Weights of a small mixture-of-experts language model, trained from scratch on English Wikipedia: 10 layers, 9621 steps.
Below are experts of layer 2 (counted from 0) of a mixture-of-experts language model. Rows are named router (the router's row for the expert), up (a neuron's input weights, with its number), down (a neuron's output weights, with its number) and show model dimensions 240-319. Each number is 50 + 10 x the weight over its row's rms, rounded and kept within 0 to 99.
After each expert's rows: "mostly gets" lists some tokens that are sent to it at least half of the time. This comes from a sample of Wikipedia text that the model never trained on.

# expert 28
router:64 49 63 57 48 52 50 53 52 56 50 69 58 47 44 67 60 54 67 44 64 49 51 62 51 59 69 58 50 49 46 42 56 32 61 53 54 27 27 29 56 45 44 40 46 37 46 63 46 44 62 38 48 71 27 61 53 40 65 60 37 38 44 68 46 45 60 45 51 51 40 28 16 60 55 43 59 58 58 50
up0:47 53 53 71 61 28 43 64 44 47 67 49 42 54 31 42 59 58 40 48 24 55 61 45 39 58 38 40 41 50 52 38 65 51 48 42 43 64 45 34 49 71 46 51 48 52 68 37 57 51 59 37 45 30 57 49 53 50 50 63 60 63 51 38 50 66 48 57 51 45 39 53 48 46 39 51 51 67 55 52
down0:33 29 44 42 42 39 57 48 54 34 52 47 62 58 48 38 52 53 31 44 52 48 48 36 44 58 51 31 42 67 53 50 58 52 67 63 49 43 50 43 32 49 47 58 62 46 53 40 40 49 51 36 55 57 68 58 54 56 51 51 42 64 48 38 55 49 60 42 59 72 35 61 49 52 43 48 56 44 75 53
up1:55 62 53 52 65 57 43 40 32 47 53 49 61 59 41 47 26 52 54 51 53 46 64 56 64 32 48 51 42 55 46 66 46 34 57 48 38 56 53 53 60 60 46 35 65 50 46 77 51 70 35 67 65 52 52 37 64 59 64 40 31 46 57 60 39 51 49 57 59 61 36 50 61 59 53 37 43 44 43 40
down1:46 49 51 61 49 46 64 58 50 40 41 66 60 44 69 34 69 48 46 50 48 54 41 43 52 57 56 39 71 59 42 29 52 55 54 45 52 60 48 73 54 45 56 66 36 57 42 36 52 49 65 36 28 49 37 43 45 44 53 75 48 57 32 55 54 35 55 59 45 27 58 41 52 44 44 50 42 36 56 51
mostly gets: " in", " of", " In", " from", "In", " into"

# expert 29
router:45 54 59 54 48 35 42 42 47 70 57 46 43 60 31 38 56 57 50 68 63 63 66 49 47 43 44 56 58 65 55 66 56 41 78 49 38 48 46 43 51 42 35 58 51 70 38 39 39 32 49 56 33 58 38 53 43 52 55 40 39 54 54 48 40 49 52 58 40 42 43 36 44 42 41 52 47 53 57 47
up0:59 46 52 37 50 40 48 46 60 32 63 39 31 43 45 48 55 36 48 53 52 73 44 50 49 56 60 34 36 55 37 55 38 71 43 57 36 54 44 62 60 37 60 42 39 59 43 37 52 51 52 63 54 48 65 53 57 62 44 54 47 57 45 65 33 68 41 37 52 48 54 57 48 38 45 38 42 47 57 45
down0:49 61 58 41 50 57 59 52 44 66 38 46 52 39 65 51 48 53 47 39 63 49 52 52 50 36 42 62 65 44 55 44 56 45 42 38 46 40 44 53 39 55 53 51 45 37 50 63 49 53 55 43 55 59 38 48 54 42 51 55 40 68 52 26 84 41 38 74 58 49 42 48 49 50 56 64 32 45 55 42
up1:41 63 51 51 44 52 39 37 45 62 62 36 51 47 41 52 50 63 41 64 48 53 41 56 48 58 33 40 35 54 58 46 60 41 52 36 41 64 61 67 46 40 43 44 54 45 51 40 35 42 60 56 64 43 37 62 54 37 56 62 37 57 58 66 61 42 41 54 30 66 53 66 31 56 30 48 38 49 52 49
down1:49 42 36 61 65 54 53 40 41 57 38 63 40 60 56 48 55 63 44 53 47 46 60 58 49 37 48 67 46 29 36 50 57 48 44 27 48 55 53 45 48 51 50 52 49 53 45 46 47 45 55 33 36 46 63 43 41 58 47 56 41 51 28 42 45 72 58 52 70 59 50 49 46 62 54 42 35 50 54 65
mostly gets: "Fi", " Hi", "qu", "ev", "tic", "ic"

# expert 14
router:47 44 47 41 47 57 50 47 53 42 52 71 46 36 38 52 65 34 67 38 49 44 57 53 41 66 57 57 55 50 48 61 69 61 41 50 56 38 37 55 54 49 38 45 46 41 52 50 44 38 47 36 33 52 41 46 30 49 59 64 39 45 46 62 59 46 54 48 67 44 37 56 31 51 46 41 38 40 71 48
up0:58 68 58 45 38 46 43 65 40 60 38 53 42 39 48 52 51 53 37 52 39 55 71 63 46 55 53 66 55 39 57 46 29 65 49 42 53 79 50 64 51 51 49 51 51 47 40 38 50 42 47 51 45 55 53 47 42 49 45 60 62 40 39 45 49 53 44 49 40 30 60 61 48 27 51 72 69 45 64 39
down0:57 49 56 70 49 64 45 47 34 50 47 49 43 63 47 52 59 75 51 63 60 51 69 49 56 42 39 56 51 36 40 70 51 25 39 47 57 45 52 51 65 50 31 45 55 42 54 69 50 30 43 59 52 41 43 54 70 55 47 64 72 53 44 45 48 65 44 51 39 42 62 43 43 42 50 36 60 44 43 55
up1:39 82 55 43 33 59 56 45 60 36 48 44 42 55 66 63 60 46 43 40 51 54 44 57 60 52 50 38 51 66 41 53 45 67 50 68 42 59 33 66 34 57 38 53 35 45 51 67 44 61 65 53 59 46 49 41 32 46 38 61 59 55 35 54 69 47 33 55 51 50 32 31 63 70 37 35 38 47 46 71
down1:49 48 43 29 52 39 44 61 57 58 58 57 53 52 43 54 43 37 41 52 52 60 35 35 63 60 61 47 44 49 63 47 61 44 43 48 57 59 67 38 61 37 44 52 54 56 52 49 44 37 54 60 34 51 49 58 49 57 57 44 42 44 62 54 38 53 51 59 39 49 48 49 52 44 51 75 70 50 49 43
mostly gets: " for", " to", " a", " an", "===", " ="

# expert 10
router:61 54 40 69 55 48 42 43 51 39 61 18 54 36 41 69 30 47 48 28 50 61 52 53 61 57 32 43 42 38 47 50 59 59 52 41 59 55 58 58 55 51 48 37 57 43 59 54 80 66 57 64 37 59 63 40 31 55 48 42 60 44 41 42 52 61 58 60 55 50 51 54 13 49 38 45 54 50 46 47
up0:32 52 52 67 52 43 44 41 47 72 48 42 43 55 45 56 44 34 45 47 38 25 48 51 60 63 49 37 50 61 49 42 54 62 49 53 50 55 58 60 59 47 59 67 46 55 64 53 55 35 46 63 60 68 50 38 59 59 39 52 50 50 39 29 40 47 43 76 38 62 45 33 53 48 55 51 45 48 40 43
down0:26 59 48 52 49 28 58 43 72 41 55 45 42 60 57 56 63 41 52 48 52 44 56 54 41 47 46 55 51 61 51 53 46 48 35 65 64 61 51 48 31 52 52 27 50 43 27 42 19 55 30 39 62 42 59 53 52 43 71 50 44 56 48 36 64 45 52 48 46 52 67 51 54 62 48 46 48 38 51 42
up1:61 48 56 49 61 56 62 48 43 46 58 39 63 48 51 43 41 46 49 58 30 47 36 31 52 51 52 48 52 41 35 52 41 65 48 48 45 54 43 49 50 54 60 33 52 29 36 53 47 43 59 45 48 42 37 49 44 39 45 60 41 48 62 38 49 62 33 52 55 52 64 47 45 55 43 52 57 55 55 45
down1:54 39 61 45 54 66 67 50 58 44 71 27 39 46 38 64 46 40 49 57 69 66 57 59 36 43 60 43 46 49 47 53 52 49 64 60 51 48 57 42 36 47 37 70 65 59 43 37 55 32 60 50 52 63 61 51 53 41 47 43 54 62 56 40 44 37 53 57 55 48 34 46 41 46 51 65 62 36 38 51
mostly gets: "s", "S", "n", "R", "m", "N"

# expert 22
router:47 40 53 50 53 64 47 44 57 36 38 67 38 64 33 57 63 44 57 54 69 60 40 43 44 50 66 45 46 49 46 44 50 36 50 57 52 47 53 79 55 39 59 24 56 44 54 42 38 43 45 39 59 65 45 57 49 40 54 37 32 45 63 49 61 60 59 49 55 51 47 52 16 56 57 36 39 28 38 59
up0:55 34 56 52 38 59 54 60 52 38 51 44 46 40 37 45 32 39 65 48 60 26 31 56 45 51 39 51 54 56 69 28 59 53 49 53 34 65 43 54 38 64 60 38 37 52 56 46 20 43 43 68 48 39 51 55 35 59 53 39 47 63 53 46 56 44 55 53 44 52 59 48 42 52 54 61 46 33 45 46
down0:45 45 41 38 52 41 54 45 61 48 56 60 57 36 54 53 47 51 44 53 48 54 56 38 27 59 68 56 60 44 45 55 52 31 52 30 67 59 46 44 47 49 47 39 46 70 62 57 58 42 51 37 71 57 53 36 36 58 38 51 56 41 63 58 49 61 52 54 44 64 52 50 35 47 43 51 39 51 54 47
up1:42 62 52 30 53 40 59 47 51 38 50 47 31 59 48 44 40 39 37 50 39 69 51 47 46 63 43 78 46 52 48 57 32 56 55 50 66 58 49 28 43 59 63 57 41 32 62 42 57 66 72 77 55 30 41 40 43 29 62 52 43 73 50 59 35 49 60 53 56 42 72 48 65 40 61 49 51 54 49 48
down1:63 56 44 67 54 57 61 56 44 46 52 55 56 47 47 62 47 54 48 59 57 44 53 45 50 43 47 41 49 34 54 48 52 53 31 46 33 50 52 59 46 40 51 19 49 51 70 73 20 43 55 38 38 71 59 49 62 62 54 49 63 44 40 38 54 54 57 55 59 47 35 37 49 62 43 45 45 48 72 38
mostly gets: ".", ").", "\".", ".\"", " while", "2."

# expert 16
router:45 59 63 41 51 49 53 45 61 42 51 64 43 45 48 63 62 50 42 65 51 48 33 53 56 65 60 40 41 64 49 37 55 56 57 40 36 51 39 60 52 58 58 48 55 61 64 43 70 41 63 37 41 53 38 60 50 48 50 49 42 50 60 42 40 43 57 56 49 45 65 38 35 45 56 60 60 53 60 52
up0:66 44 45 73 67 44 55 50 64 58 43 50 53 57 54 41 42 45 56 56 47 29 65 51 43 54 48 55 47 55 53 60 61 48 60 44 58 46 46 67 36 53 58 68 53 61 31 60 48 55 63 47 43 50 50 59 35 31 46 56 59 57 41 47 59 46 57 50 39 58 52 35 42 38 62 27 44 56 48 52
down0:38 30 46 50 59 59 51 33 45 47 52 39 45 53 62 57 43 52 32 52 49 61 46 41 54 52 54 43 60 53 45 66 57 60 53 43 39 43 58 56 52 35 46 62 48 64 39 60 50 53 28 54 58 43 52 38 28 52 47 53 53 48 48 60 63 76 49 57 51 38 42 54 64 59 50 49 37 48 53 40
up1:41 39 65 53 59 42 66 39 43 53 35 23 38 50 56 53 43 60 60 41 40 73 40 57 57 55 46 47 48 51 53 60 54 49 54 36 59 54 45 46 33 55 63 52 33 48 52 54 50 60 33 32 41 53 71 35 60 43 65 63 54 44 47 54 56 43 48 53 53 46 44 42 54 34 52 50 58 54 62 52
down1:43 52 47 51 50 46 52 40 57 50 64 58 65 49 51 48 59 51 57 41 51 39 50 50 32 58 41 56 60 46 46 56 65 57 48 35 45 48 37 55 60 48 50 46 55 64 57 50 56 56 54 53 53 53 40 73 54 45 48 60 46 41 46 36 34 49 40 53 60 53 37 48 46 57 54 33 51 56 40 40
mostly gets: ")", "\"", "}", "]", ".\"", "es"

# expert 6
router:43 27 48 41 37 59 54 64 59 43 47 58 64 53 41 58 57 45 59 29 62 39 44 49 32 55 63 65 48 63 60 43 46 41 59 64 58 46 46 68 72 35 59 43 62 36 44 43 47 42 63 46 42 65 48 36 45 55 53 36 30 40 56 58 46 54 53 59 51 46 48 41 42 67 67 33 65 43 34 64
up0:54 44 54 64 56 43 41 35 58 45 57 48 47 50 54 45 58 47 47 42 61 32 42 70 73 32 47 46 64 42 41 57 62 46 42 42 54 59 60 59 45 58 52 55 54 54 46 53 40 50 69 44 38 58 71 55 36 42 68 53 58 52 51 37 45 34 53 48 42 46 57 55 32 53 42 49 47 45 45 47
down0:45 37 28 57 35 37 55 55 43 46 48 34 43 50 51 53 55 51 40 60 54 44 36 62 57 42 47 59 51 53 36 40 72 52 54 55 45 59 55 66 40 55 61 35 46 36 51 48 40 50 57 46 64 49 47 59 69 53 55 58 60 51 46 27 48 57 57 40 65 33 60 41 24 43 40 62 48 70 63 43
up1:49 39 40 44 50 42 50 58 62 64 29 37 40 42 51 61 33 57 32 53 43 49 75 60 42 60 58 74 65 54 45 59 39 56 49 34 64 61 43 60 46 49 47 45 49 40 47 51 45 37 28 52 51 52 64 37 62 55 62 53 49 60 41 40 65 37 47 55 46 47 57 60 41 49 54 39 46 54 53 58
down1:68 56 45 68 62 62 60 54 45 50 75 61 43 32 52 51 49 46 62 47 49 34 24 51 55 36 46 44 43 63 40 41 55 46 56 58 62 60 61 59 41 60 42 53 45 35 70 68 54 51 51 49 41 35 51 59 48 58 49 41 41 30 52 59 52 28 58 32 69 74 41 44 19 67 28 52 38 40 49 60
mostly gets: " |", ";", ");", " 0;", " 1;", " 2;"

# expert 19
router:31 52 46 45 48 47 50 58 38 58 44 54 47 53 43 46 51 55 47 48 63 41 34 47 45 57 34 40 47 63 53 46 64 48 54 44 46 51 47 63 46 47 44 58 46 64 45 50 52 44 50 52 43 50 50 42 62 45 64 31 51 56 41 38 54 56 58 62 45 50 54 37 50 56 53 62 32 47 50 37
up0:42 48 74 64 37 48 58 56 54 43 36 55 43 40 50 52 61 33 52 51 38 60 48 34 62 44 45 52 48 57 39 51 57 38 60 68 65 46 48 49 38 56 45 37 80 44 28 52 45 60 47 44 52 60 59 56 38 49 54 35 56 68 57 51 53 58 37 43 49 34 51 68 51 63 53 58 57 51 52 43
down0:53 46 32 53 71 44 38 46 44 53 74 56 62 44 41 48 47 76 37 50 49 22 50 69 48 44 49 49 55 43 61 43 49 40 47 51 43 44 38 48 57 47 57 61 26 64 66 42 45 44 42 55 45 60 39 57 41 64 49 68 32 47 45 49 56 51 63 49 49 69 59 43 51 53 41 43 45 52 58 63
up1:59 48 46 57 44 59 38 56 53 54 43 63 52 41 54 84 40 53 41 59 63 48 48 39 42 41 41 54 44 38 51 68 57 59 60 51 65 27 63 78 36 55 71 40 35 54 52 40 50 52 68 39 45 60 58 50 48 58 66 46 54 58 46 62 48 52 65 67 39 31 53 51 59 41 54 54 46 62 60 46
down1:53 47 58 47 41 42 58 45 61 52 54 37 43 58 57 33 31 34 43 60 48 57 65 58 58 54 31 61 38 42 45 57 40 39 46 55 44 77 39 45 63 52 38 62 52 56 50 46 33 40 41 57 43 43 47 59 57 53 25 47 54 50 59 62 48 62 30 32 56 50 43 63 50 50 36 48 63 43 67 51
mostly gets: " States", " York", " England", " American", " California", " China"